config.yaml
d_model: 224
d_shared_expert: 64
router_score: "softmax"
balance_bias: false
n_head: 7
n_kv_head: 1
norm_place: "pre"
tie_embeddings: false
init: "uniform"
init_std_o: 0.0535
init_std_up: 0.0616
optimizer: "soap_variant"
warmup_steps: 200
decay_fraction: 1.0
steps: 4651
Below are experts of layer 9 (counted from 0) of a mixture-of-experts language model. Rows are named down (a neuron's output weights, with its number) and show model dimensions 168-223. Each number is 200 + 40 x the weight over its row's rms, rounded and kept within 0 to 999.
Before each expert's rows: a language model's description of what the expert responds to. This comes from a sample of Wikipedia text that the model never trained on.

# expert 23
What it handles: Forms of be and have after a subject or pronoun: was, were, is, are, been, had, became.
down1,203,290,229,128,195,201,163,183,268,172,156,182,260,170,161,135,210,174,285,249,189,145,217,178,182,209,195,193,156,218,170,158,179,158,177,167,208,141,180,220,204,140,219,210,177,177,199,181,198,113,228,133,236,147,210,257
down2,212,270,266,203,165,207,192,280,209,248,207,139,183,260,135,216,339,279,275,226,196,157,143,267,158,177,205,234,207,246,212,252,187,131,178,279,193,249,181,174,205,185,169,177,210,178,119,177,172,213,232,139,213,140,194,192
down3,145,228,216,193,168,198,263,139,197,240,142,278,247,227,227,248,270,217,288,272,238,193,284,266,169,185,150,204,201,244,180,270,222,219,151,157,212,239,248,123,212,123,147,182,212,189,225,191,233,169,181,162,148,165,151,251
down4,164,189,245,249,246,204,154,215,202,156,132,223,132,253,280,192,195,187,186,179,171,205,254,204,260,126,199,232,147,145,173,182,159,207,213,225,74,198,208,164,218,216,188,229,173,213,242,197,240,202,204,232,273,156,248,182
down5,204,243,224,173,146,164,200,163,179,88,283,236,181,174,164,188,162,91,187,189,205,190,212,185,168,183,218,225,213,180,231,213,122,192,206,202,218,231,220,204,235,278,237,239,165,239,223,218,215,238,222,190,175,179,268,217
down6,224,194,169,105,166,185,218,204,224,183,185,283,242,237,264,181,191,174,152,273,249,175,201,186,237,159,235,194,124,238,216,261,158,261,173,230,171,281,254,204,214,168,249,182,103,202,169,181,239,204,210,210,172,222,204,232

# expert 52
What it handles: Country, state and city names and month names in birth details and tables, such as Turkey, Sweden, Ohio, October.
down1,229,185,128,241,290,226,203,188,182,96,235,199,270,204,237,220,186,191,261,225,208,180,204,225,182,100,193,179,223,204,170,210,200,142,210,187,169,164,252,217,219,201,177,267,145,180,224,186,143,255,132,233,228,216,238,193
down2,222,200,203,225,171,167,242,231,228,198,221,134,227,194,229,149,215,167,170,188,243,163,193,144,238,170,169,227,182,203,235,166,178,258,242,246,188,278,309,273,191,308,193,226,291,194,182,253,259,220,135,161,215,250,212,207
down3,112,161,261,188,161,217,153,165,237,195,198,235,183,233,196,179,186,181,224,241,201,210,217,243,225,216,270,213,169,163,205,242,115,143,205,211,216,228,232,198,186,199,140,208,241,191,189,206,192,149,187,145,196,194,141,228
down4,173,214,158,142,247,198,184,167,236,194,126,187,166,235,218,189,174,205,186,159,212,185,187,225,229,209,225,222,261,232,230,188,135,174,146,154,125,239,219,208,95,184,192,205,170,205,244,218,271,177,221,147,235,159,153,213
down5,152,146,155,202,208,184,277,187,212,241,220,212,210,142,250,166,195,196,233,246,141,141,195,177,195,179,231,150,209,241,165,200,165,153,183,159,133,174,237,226,185,225,173,212,207,226,254,238,178,154,213,163,136,128,199,209
down6,243,147,193,176,158,180,191,181,207,200,222,174,199,180,126,176,214,256,193,150,168,258,167,192,192,244,190,175,213,182,198,205,220,260,197,130,193,198,170,214,161,217,245,161,168,166,261,216,158,145,178,195,246,166,256,231

# expert 12
What it handles: Pieces of proper names for schools, places and teams, such as School, Valley, Girls, Gujarat, plus ==See also.
down0,199,223,244,230,198,206,203,224,205,154,195,127,246,194,218,198,167,163,254,271,164,264,176,186,269,315,176,165,248,178,230,244,321,285,162,152,193,134,174,210,146,211,209,223,284,190,221,184,217,241,216,170,205,199,141,163
down1,209,218,128,143,261,180,199,207,197,231,221,147,218,260,160,200,150,178,218,199,141,201,250,137,127,217,157,217,175,162,167,191,178,257,312,183,232,204,253,262,208,238,120,140,258,154,234,189,154,242,195,216,213,250,230,217
down2,173,166,175,198,58,154,174,198,255,209,228,184,224,131,236,172,197,133,127,184,170,228,182,222,225,252,219,155,246,152,215,245,217,194,181,187,162,224,171,183,203,277,280,223,219,230,188,272,123,163,175,172,258,256,187,135
down3,205,191,220,190,202,190,188,236,186,309,181,139,153,211,127,142,197,221,237,216,106,179,231,210,206,221,252,200,217,231,170,226,176,185,238,213,197,185,200,148,215,225,215,166,198,274,211,176,194,208,203,105,206,202,211,170
down4,222,155,262,188,249,212,201,260,273,178,200,203,163,192,165,251,169,200,238,220,210,180,189,120,193,200,173,132,260,213,202,135,264,271,274,210,227,234,259,175,245,213,163,220,202,181,188,251,188,169,206,237,132,165,122,212
down5,214,165,218,203,202,212,151,210,229,202,216,175,144,221,210,149,159,138,203,225,202,188,170,218,227,197,206,232,197,207,218,133,218,238,207,180,232,222,245,216,169,240,241,173,224,243,179,289,201,134,208,209,163,203,203,248

# expert 54
What it handles: Past-tense endings after stems like Purch-ased, class-ified, Washington, and ville, commas, ft, v., and pipes in number tables.
down0,240,154,315,208,224,168,238,196,206,83,200,201,208,175,173,258,243,161,104,240,203,211,226,241,222,186,239,172,168,195,172,182,229,126,231,229,180,132,187,190,152,228,218,153,200,228,141,230,241,243,157,212,204,291,114,220
down1,182,208,170,172,267,171,238,140,205,259,204,171,218,187,172,240,205,210,171,233,216,171,172,233,232,185,274,171,180,204,151,177,203,232,191,260,177,162,233,138,214,152,184,136,212,207,192,212,269,199,198,267,179,192,152,178
down2,171,171,179,156,248,248,174,263,152,152,232,160,171,221,173,213,146,202,257,291,194,294,248,143,221,252,188,258,217,184,245,191,175,143,127,244,217,231,188,174,185,152,207,200,238,301,186,208,195,205,168,249,194,168,166,226
down3,258,227,111,176,214,206,157,231,246,237,226,175,242,189,241,251,183,197,225,192,178,143,236,189,186,171,173,231,223,156,216,285,109,220,170,169,178,211,165,202,220,299,151,256,260,167,207,176,169,178,169,241,165,207,220,163
down4,257,162,242,142,232,200,237,248,129,186,275,218,233,213,245,155,211,200,250,203,223,209,214,206,221,194,157,204,285,232,187,228,131,174,174,79,181,221,164,166,184,252,248,208,198,203,228,155,207,214,201,149,126,116,180,167
down5,162,243,160,165,176,217,169,238,240,212,247,245,207,266,260,214,162,202,262,200,252,168,198,237,238,170,207,242,207,240,224,228,242,127,201,167,250,133,224,154,167,153,148,187,175,199,235,263,270,228,220,246,193,193,244,256

# expert 44
What it handles: Short letter pieces right after a hyphen or word start in compounds and names, like all-b-lack, well-b-eing, Anglo-Saxon, Gh-anaian.
down1,85,145,140,262,216,201,160,215,149,208,188,159,200,210,135,192,179,184,217,228,181,138,247,256,102,178,154,229,197,186,172,275,156,211,161,146,230,220,159,202,251,178,203,227,170,224,197,234,197,202,192,168,182,145,155,207
down2,205,240,102,207,167,178,174,172,224,199,213,177,183,197,158,194,114,204,252,212,202,189,221,266,195,175,241,186,196,186,215,233,185,236,205,227,144,201,195,293,130,193,240,256,198,205,272,192,271,213,177,140,139,190,251,267
down3,145,182,162,224,161,192,210,173,117,225,202,184,249,203,155,199,177,237,183,208,172,257,181,222,215,226,264,190,199,98,238,141,198,131,219,165,245,134,217,198,243,146,186,71,259,190,248,126,170,240,176,243,205,209,243,218
down4,241,192,168,203,162,229,181,155,144,207,219,225,220,223,163,175,199,267,212,165,218,170,230,155,235,160,281,176,254,197,148,221,134,219,179,223,248,155,147,249,189,226,184,270,243,197,208,190,129,136,247,140,169,198,220,139
down5,193,203,249,242,219,289,228,163,128,224,324,116,194,231,183,214,183,160,158,183,102,217,250,146,237,177,240,203,154,132,264,183,212,181,246,187,159,200,173,217,218,226,215,200,138,178,195,191,164,226,239,181,319,251,194,173
down6,270,249,263,227,150,205,179,164,210,178,200,239,275,205,151,165,135,157,140,212,218,254,174,179,88,213,214,212,287,202,129,210,241,193,179,158,187,200,178,202,121,130,160,181,177,91,155,173,232,212,220,231,163,234,189,239

# expert 43
What it handles: Office titles in politics lists such as Head and Deputy, Early section headers, coordinate marks ″W, and final pieces of names like Nguyễn.
down0,181,257,138,206,211,252,192,208,196,151,228,234,195,165,209,185,220,194,187,216,208,183,160,228,135,272,293,176,159,203,129,155,196,198,295,158,186,170,186,128,270,184,202,254,225,252,248,163,234,145,242,162,156,177,208,219
down1,125,162,136,271,165,156,202,184,157,180,196,266,161,223,227,216,224,136,179,155,107,222,146,250,187,156,203,269,154,198,178,219,208,180,229,196,249,204,204,170,163,249,249,180,172,222,160,192,201,194,168,189,239,174,126,252
down2,217,202,230,196,241,204,195,177,181,145,222,254,177,160,237,243,249,214,166,275,170,191,178,216,125,246,182,275,167,188,188,204,206,161,171,240,216,271,226,138,153,269,221,203,221,182,219,231,280,266,251,195,184,266,238,143
down3,185,141,205,211,113,244,203,238,162,205,221,249,255,218,176,230,154,214,248,193,193,194,213,182,269,137,156,178,145,222,127,233,186,167,183,253,215,195,253,173,211,240,133,236,230,226,258,177,244,159,154,224,153,249,183,200
down4,171,216,172,201,218,227,216,145,275,164,170,225,174,251,167,226,145,311,178,177,151,219,173,170,237,139,200,151,156,159,171,160,229,278,243,122,219,201,219,153,231,177,171,183,178,233,206,168,222,235,142,215,158,203,153,220
down5,231,235,201,218,290,222,200,159,122,154,271,188,119,193,191,188,197,245,236,236,252,216,237,270,225,160,169,229,195,247,270,115,218,196,188,235,156,220,187,234,311,214,190,203,226,230,207,165,120,141,231,143,262,267,213,229

# expert 46
What it handles: Capital initial letters or first pieces of proper names after of, the or a pipe, such as L in Lillestrøm, M, Alex.
down0,141,140,284,203,227,210,149,206,226,205,190,216,257,219,182,250,180,238,204,212,202,220,200,213,136,226,225,286,221,225,174,223,204,188,220,261,179,218,219,219,132,159,193,138,224,152,252,193,207,191,240,179,201,178,209,203
down1,189,207,199,146,240,167,101,204,199,188,175,169,230,270,186,262,179,163,194,211,163,183,193,276,239,178,203,118,139,250,196,240,205,234,237,194,193,220,217,249,194,260,242,189,234,175,159,261,239,165,193,167,188,115,212,181
down2,246,247,208,172,221,179,222,204,192,182,218,148,267,225,196,232,177,190,215,164,221,228,227,191,184,230,269,212,164,212,234,109,154,212,193,259,240,221,159,244,188,171,202,295,229,234,175,167,183,160,205,186,126,181,265,232
down3,178,207,146,293,161,157,132,217,199,135,211,195,157,223,164,198,240,247,147,206,258,166,181,249,181,208,184,189,178,197,204,155,285,162,223,223,193,137,188,197,228,265,145,206,203,222,212,151,233,207,160,236,179,157,166,198
down4,169,212,186,208,163,202,208,192,213,194,202,260,174,177,170,255,152,183,215,234,178,213,250,284,117,149,198,228,179,219,228,241,205,224,201,206,222,201,234,233,137,205,271,258,214,114,226,182,196,220,150,215,195,222,246,199
down5,137,197,197,226,199,239,237,237,226,125,243,162,311,166,78,259,224,225,235,256,182,194,217,151,273,229,170,147,115,132,114,168,218,184,236,180,190,270,250,197,168,246,252,175,151,204,201,174,159,227,222,169,249,240,139,216

# expert 16
What it handles: Hyphens, dashes, spaces and small pieces in tables and scores, such as 1–1, 0–0, Q, Yes, km, x.
down0,246,161,216,182,193,239,221,193,156,211,192,194,214,278,100,207,207,174,283,213,192,198,180,204,136,256,217,190,211,235,164,179,172,183,182,160,185,250,183,179,150,164,251,118,138,202,171,280,103,176,182,246,195,248,205,191
down1,209,268,265,160,271,162,248,202,238,239,190,208,142,191,191,180,163,194,215,231,203,179,244,154,243,164,207,170,205,194,236,137,202,133,200,192,223,259,232,200,210,170,290,212,231,248,216,155,199,222,179,202,145,226,177,250
down2,188,217,205,246,241,211,139,185,177,232,219,258,184,184,166,141,142,244,217,251,250,198,267,177,179,280,175,188,168,130,189,164,245,223,225,174,218,208,214,220,137,219,264,183,181,133,269,231,219,237,206,239,196,206,175,254
down3,166,209,290,257,263,197,234,176,214,175,248,150,184,233,195,149,164,189,172,165,239,228,244,166,205,236,204,206,123,225,252,194,167,267,254,179,205,233,258,229,209,260,191,190,188,196,179,234,147,194,173,184,206,189,134,161
down4,206,284,197,212,173,130,196,206,246,197,191,291,181,215,205,229,226,201,238,221,226,114,127,169,249,170,175,166,135,245,200,199,169,243,206,216,189,150,190,231,191,112,214,144,243,237,198,223,159,278,268,219,259,167,201,224
down5,114,162,158,176,227,139,241,154,283,176,238,147,195,106,183,272,194,162,184,169,143,154,261,206,143,194,208,238,172,239,191,194,243,214,205,242,229,257,206,207,240,169,206,239,230,189,193,215,236,185,108,202,150,122,213,151

# expert 1
What it handles: Digit tokens and number pieces in tables, scores, ranges and measurements, e.g. 6 in table cells, –7 in 249–725 ft.
down1,161,232,193,234,247,248,193,276,294,174,229,232,228,217,184,155,166,168,141,216,212,210,167,233,216,188,192,235,195,241,218,201,196,157,219,244,181,163,226,278,221,169,207,165,159,227,208,174,219,172,232,189,305,244,213,175
down2,179,204,198,207,207,170,191,169,148,224,117,193,182,256,139,187,284,193,260,188,209,213,209,193,282,252,168,196,195,183,126,228,198,231,187,158,196,189,182,221,234,194,215,247,145,169,187,203,229,216,161,275,175,183,241,284
down3,159,201,160,212,203,195,259,221,184,85,227,175,264,260,238,231,206,199,252,291,163,190,180,236,206,201,222,199,241,168,221,236,189,194,221,139,137,205,243,182,158,156,253,143,187,168,140,135,205,235,245,258,198,124,138,162
down4,205,234,228,181,138,246,218,243,228,219,156,215,180,139,200,184,231,172,235,235,220,180,209,132,191,123,236,248,136,164,177,245,168,199,211,190,212,166,210,213,152,162,129,228,196,219,146,196,172,258,238,158,203,150,225,281
down5,198,196,144,208,144,156,166,201,222,188,225,171,146,226,146,179,198,253,229,179,220,160,145,225,230,230,183,190,173,166,195,158,154,224,205,158,148,185,161,163,192,240,256,229,137,184,271,230,270,209,169,238,164,147,157,157
down6,236,212,209,193,233,216,217,248,153,239,228,93,181,217,128,137,249,141,163,207,216,205,196,202,181,151,231,208,169,226,197,186,153,193,198,130,244,232,203,182,150,130,249,139,173,182,210,241,147,212,205,216,171,243,176,230

# expert 3
What it handles: Tokens opening list items, results and infobox fields, like "SF" in tennis records, "On" starting dated bullets, and "Density:".
down0,232,189,193,193,218,137,168,160,196,208,185,205,194,299,203,214,227,238,209,159,268,172,168,202,213,193,269,148,162,267,235,147,201,146,145,203,248,199,270,202,175,211,188,251,219,224,205,157,125,251,146,238,238,218,228,244
down1,256,121,219,223,252,123,145,176,165,173,184,124,241,182,101,240,199,172,228,253,237,194,229,178,182,182,216,257,175,217,161,198,233,106,202,204,167,255,218,210,238,184,192,349,162,197,245,275,201,189,184,178,193,160,260,228
down2,239,161,197,226,199,217,161,188,160,236,153,278,183,141,160,119,230,271,150,212,190,244,174,215,165,146,173,221,188,202,125,231,260,166,205,136,152,165,168,210,127,199,203,215,140,228,275,196,192,206,257,197,212,204,220,171
down3,204,169,185,162,235,224,194,226,159,190,223,203,208,207,164,169,203,222,169,280,146,165,229,152,177,146,120,166,190,218,203,251,199,160,177,168,266,199,150,205,181,127,273,192,230,148,208,230,184,257,223,255,165,259,197,171
down4,224,254,210,210,182,147,192,174,260,230,180,160,237,221,229,163,237,151,273,218,232,231,255,132,214,206,188,192,183,168,271,234,182,222,183,157,201,273,227,218,304,185,167,223,222,187,156,237,197,168,234,192,256,240,207,155
down5,160,171,148,227,173,238,200,188,255,218,125,196,141,252,191,233,185,204,178,232,104,186,157,211,204,188,203,227,128,154,204,145,154,185,223,248,244,299,174,252,196,230,211,157,206,190,222,189,233,183,271,142,189,223,146,197

# expert 48
What it handles: Symbols and letters in LaTeX math, abbreviations and codes, such as $, _, }, P in DNP, plus Yes and Insecta.
down0,255,195,182,207,217,273,218,174,198,110,226,278,113,153,217,158,196,232,199,112,157,251,115,237,160,173,194,246,169,120,152,180,210,182,190,173,123,189,200,174,186,232,211,225,207,190,195,176,173,197,220,271,177,184,206,259
down1,219,144,250,169,193,192,168,248,199,165,196,229,201,230,239,203,167,249,180,143,234,166,201,217,263,157,185,160,199,135,251,183,166,231,189,193,136,205,197,172,190,145,226,206,222,198,225,229,142,186,239,211,257,193,138,160
down2,319,200,245,143,218,151,110,167,267,221,179,149,209,191,234,185,200,187,191,201,194,222,239,174,157,180,148,165,87,155,159,218,174,177,234,176,209,178,205,245,247,186,176,198,289,176,315,218,165,193,198,208,242,183,263,198
down3,186,186,235,137,191,146,185,198,156,145,233,181,166,187,281,185,223,189,159,222,250,191,228,172,235,141,196,200,202,205,167,195,115,203,218,225,183,225,232,181,235,269,215,260,178,168,233,211,188,262,226,235,190,212,142,190
down4,218,285,155,207,191,230,206,209,223,153,173,111,213,226,163,139,180,220,155,246,191,166,274,200,170,152,207,245,124,251,199,196,194,162,229,157,276,173,207,264,209,222,283,180,177,254,197,161,251,165,236,208,178,120,252,179
down5,178,142,283,134,162,174,258,223,214,141,172,245,212,130,152,144,178,150,215,231,207,224,207,174,183,193,311,155,210,210,186,156,213,219,148,209,139,321,204,232,195,234,179,194,161,240,184,146,181,178,138,236,196,163,255,225

# expert 24
What it handles: Pipe separators and cells in score and results tables full of digits, plus occasional mid-word pieces like hom(e) and experienc(ing).
down0,213,130,205,218,167,262,212,155,202,153,177,206,192,170,267,209,135,202,258,223,151,159,280,234,234,194,260,247,209,154,177,167,268,280,202,194,240,158,178,105,178,147,229,142,197,207,206,250,214,203,242,217,182,251,182,201
down1,186,211,235,246,270,177,196,143,223,154,225,241,241,218,178,168,160,235,202,183,183,253,308,227,220,174,144,216,175,194,215,236,192,184,216,220,247,139,128,161,161,275,230,118,210,205,194,255,263,263,194,219,135,202,229,196
down2,247,224,224,228,251,191,200,196,213,192,165,253,245,217,123,244,191,306,171,205,81,204,189,137,166,113,151,204,138,207,198,215,213,223,132,217,161,195,198,226,139,227,200,112,238,228,147,199,196,211,257,161,157,143,251,143
down3,230,207,192,200,217,213,151,246,140,188,173,158,194,221,214,281,181,176,142,283,184,262,274,193,235,294,209,194,147,230,126,149,181,255,227,183,197,178,214,229,193,139,214,107,212,225,181,182,192,223,161,182,282,150,185,154
down4,273,271,287,223,260,202,247,213,221,152,154,203,277,167,212,192,238,176,257,216,91,200,233,263,217,180,178,207,273,231,175,148,221,223,248,224,172,189,155,221,214,164,168,212,214,212,259,207,171,169,219,223,157,223,169,157
down5,213,116,218,234,192,101,192,219,277,184,218,220,197,205,239,186,237,165,122,277,257,193,205,248,202,124,209,233,198,195,170,189,158,182,232,171,149,277,188,239,221,247,206,201,120,177,216,201,238,171,201,163,177,192,160,214

# expert 41
What it handles: Infobox labels like Born:, Released:, dagger marks in taxon lists, un- prefixes, equals signs, coordinate primes, list-end line breaks.
down0,148,196,191,195,211,259,186,285,203,178,273,208,200,235,257,184,286,251,155,113,212,208,196,185,200,153,167,153,180,209,105,257,192,200,220,164,201,177,150,224,191,193,211,196,266,232,195,225,211,170,204,209,167,220,229,224
down1,228,162,229,177,179,227,161,187,248,272,164,245,220,170,147,125,227,207,202,172,147,191,136,252,149,184,152,265,233,258,176,162,172,132,236,199,170,244,234,220,135,214,128,198,163,234,112,203,255,127,212,166,259,208,218,213
down2,207,229,204,247,210,157,175,238,166,154,219,273,220,198,244,214,162,169,257,151,168,121,192,186,203,232,231,195,130,204,152,270,148,152,248,173,223,259,214,266,176,197,257,217,188,217,179,163,150,150,152,229,118,182,202,254
down3,138,188,199,182,167,207,163,188,205,124,238,205,253,214,188,207,185,182,186,237,168,108,224,329,252,205,136,217,125,179,166,195,187,160,209,139,205,217,274,197,272,184,161,174,217,269,169,101,248,212,279,218,181,266,200,165
down4,155,215,216,285,133,208,197,222,234,187,196,217,246,152,210,219,236,244,270,190,213,179,210,136,176,168,301,136,208,198,206,197,209,138,174,197,297,238,212,155,205,167,224,245,187,202,211,246,134,271,231,190,209,312,183,240
down5,151,202,239,193,167,199,204,226,202,226,225,220,146,194,193,243,208,224,218,205,201,193,184,239,185,211,215,209,235,180,303,166,240,239,248,140,185,176,286,194,160,230,235,189,165,198,197,234,233,163,193,224,247,169,109,175

# expert 40
What it handles: Opening parenthesis plus capital, such as (R, (M, (B, and verbs after a subject like released, operates, discovered.
down1,118,190,196,210,227,255,205,212,254,196,210,167,224,272,199,186,282,204,209,247,221,189,223,163,262,149,165,162,216,225,226,233,158,140,111,202,180,206,223,170,251,159,151,201,223,144,195,158,242,151,173,258,274,278,231,214
down2,196,201,151,272,211,201,218,212,187,238,206,232,168,249,276,222,145,159,184,252,195,241,226,257,113,155,273,162,220,223,154,180,255,215,256,190,245,205,139,225,206,155,171,192,189,144,244,187,197,162,207,158,146,188,132,193
down3,166,172,170,256,177,138,235,176,202,194,216,183,230,192,214,142,209,151,224,183,215,209,230,88,268,148,229,258,169,211,244,172,226,59,229,266,264,203,227,221,127,161,190,186,141,136,192,242,184,153,267,161,162,289,114,222
down4,118,190,272,188,165,211,263,245,183,143,258,233,235,209,220,234,154,235,161,137,233,251,236,229,207,181,215,231,250,287,188,201,175,234,231,127,195,210,213,221,226,236,208,198,228,192,233,257,165,181,198,212,124,180,259,181
down5,241,220,198,202,183,193,211,205,238,151,224,244,203,225,235,195,149,144,243,181,180,210,252,214,165,257,203,276,257,246,246,178,187,243,276,198,188,247,201,259,166,226,146,241,146,203,246,148,217,235,220,231,181,193,230,191
down6,177,145,207,257,246,250,233,156,252,204,134,162,149,219,140,233,149,168,216,176,125,247,253,212,244,157,216,121,199,193,132,277,192,209,171,234,195,188,256,136,292,193,170,198,167,193,203,223,233,166,196,202,239,245,258,136

# expert 30
What it handles: Adjectives and suffixes such as National, International, Military, American, -ic, -ational, often inside names of organisations and leagues.
down4,131,291,145,153,201,262,93,182,214,265,218,217,249,164,182,208,169,205,225,217,165,257,147,170,209,240,219,143,195,214,124,178,277,138,232,239,156,161,234,229,170,275,174,192,262,273,264,217,163,214,195,168,202,197,274,278
down5,198,248,271,179,170,211,165,244,209,174,126,161,144,283,181,175,151,268,211,244,207,281,238,207,158,244,176,211,235,227,144,245,217,213,195,115,195,239,217,195,250,129,191,147,188,219,238,190,228,290,185,169,194,210,185,225
down6,191,165,175,177,207,190,273,243,290,174,197,209,258,210,185,138,172,179,185,199,185,147,190,104,164,234,204,222,150,190,171,140,213,178,162,257,245,204,298,192,164,239,168,156,225,161,171,191,156,179,217,194,191,205,244,293
down7,219,138,260,237,150,259,189,225,141,225,285,256,216,171,209,235,254,160,142,171,207,247,218,212,82,226,213,96,189,210,207,241,215,197,253,201,268,208,235,185,205,226,224,216,156,257,148,199,242,220,106,182,196,199,218,261
down8,201,182,242,209,202,229,235,249,206,178,214,238,153,205,214,206,178,179,260,190,186,208,161,233,269,147,161,277,151,192,148,241,189,227,218,185,157,178,207,170,182,248,245,260,213,245,202,204,224,259,189,133,235,146,245,149
down9,181,248,190,211,252,205,163,189,202,193,283,206,209,212,203,184,143,226,174,210,198,252,189,132,166,262,174,207,210,213,226,219,238,222,219,257,204,192,239,186,139,192,180,243,210,190,219,150,213,263,201,179,201,249,253,95

# expert 15
What it handles: Varied verbs and function words after "and" or "a", such as continues, have, by, and fields in taxoboxes (Animalia) and track listings.
down0,248,247,161,220,246,200,223,216,179,228,211,251,176,116,212,215,215,171,236,205,123,165,190,103,251,212,159,263,129,174,260,190,176,223,174,118,205,216,228,236,191,138,177,254,275,186,169,259,129,161,249,188,221,257,226,144
down1,232,125,187,245,248,254,201,177,149,159,168,220,181,176,120,201,129,187,182,212,126,182,214,156,183,185,211,222,226,251,166,265,205,226,197,134,243,214,204,172,238,186,181,196,242,140,132,174,196,192,154,185,226,210,238,221
down2,225,162,147,188,230,161,167,219,267,130,219,223,192,204,191,134,171,198,169,229,231,176,207,183,213,157,245,125,226,179,258,274,228,161,187,172,235,198,205,191,153,200,216,234,236,154,228,220,149,148,191,263,189,237,212,192
down3,263,231,218,189,238,205,183,188,172,152,184,198,130,245,161,163,211,155,204,187,207,248,194,182,224,220,150,163,211,161,176,179,290,201,181,198,233,222,183,253,223,124,97,234,225,151,230,230,198,219,138,198,199,186,212,212
down4,181,209,176,149,139,230,166,92,194,173,176,220,224,179,229,156,153,221,221,214,142,174,230,243,188,186,186,97,223,222,202,228,200,152,178,225,209,145,269,169,233,207,240,221,162,158,197,254,245,137,172,187,165,163,274,166
down5,273,201,119,232,212,180,216,254,172,142,173,304,170,210,245,169,234,185,248,236,242,169,235,237,121,236,118,238,250,176,269,225,170,262,237,203,232,204,211,222,196,173,153,246,180,142,174,200,168,185,223,124,197,146,218,254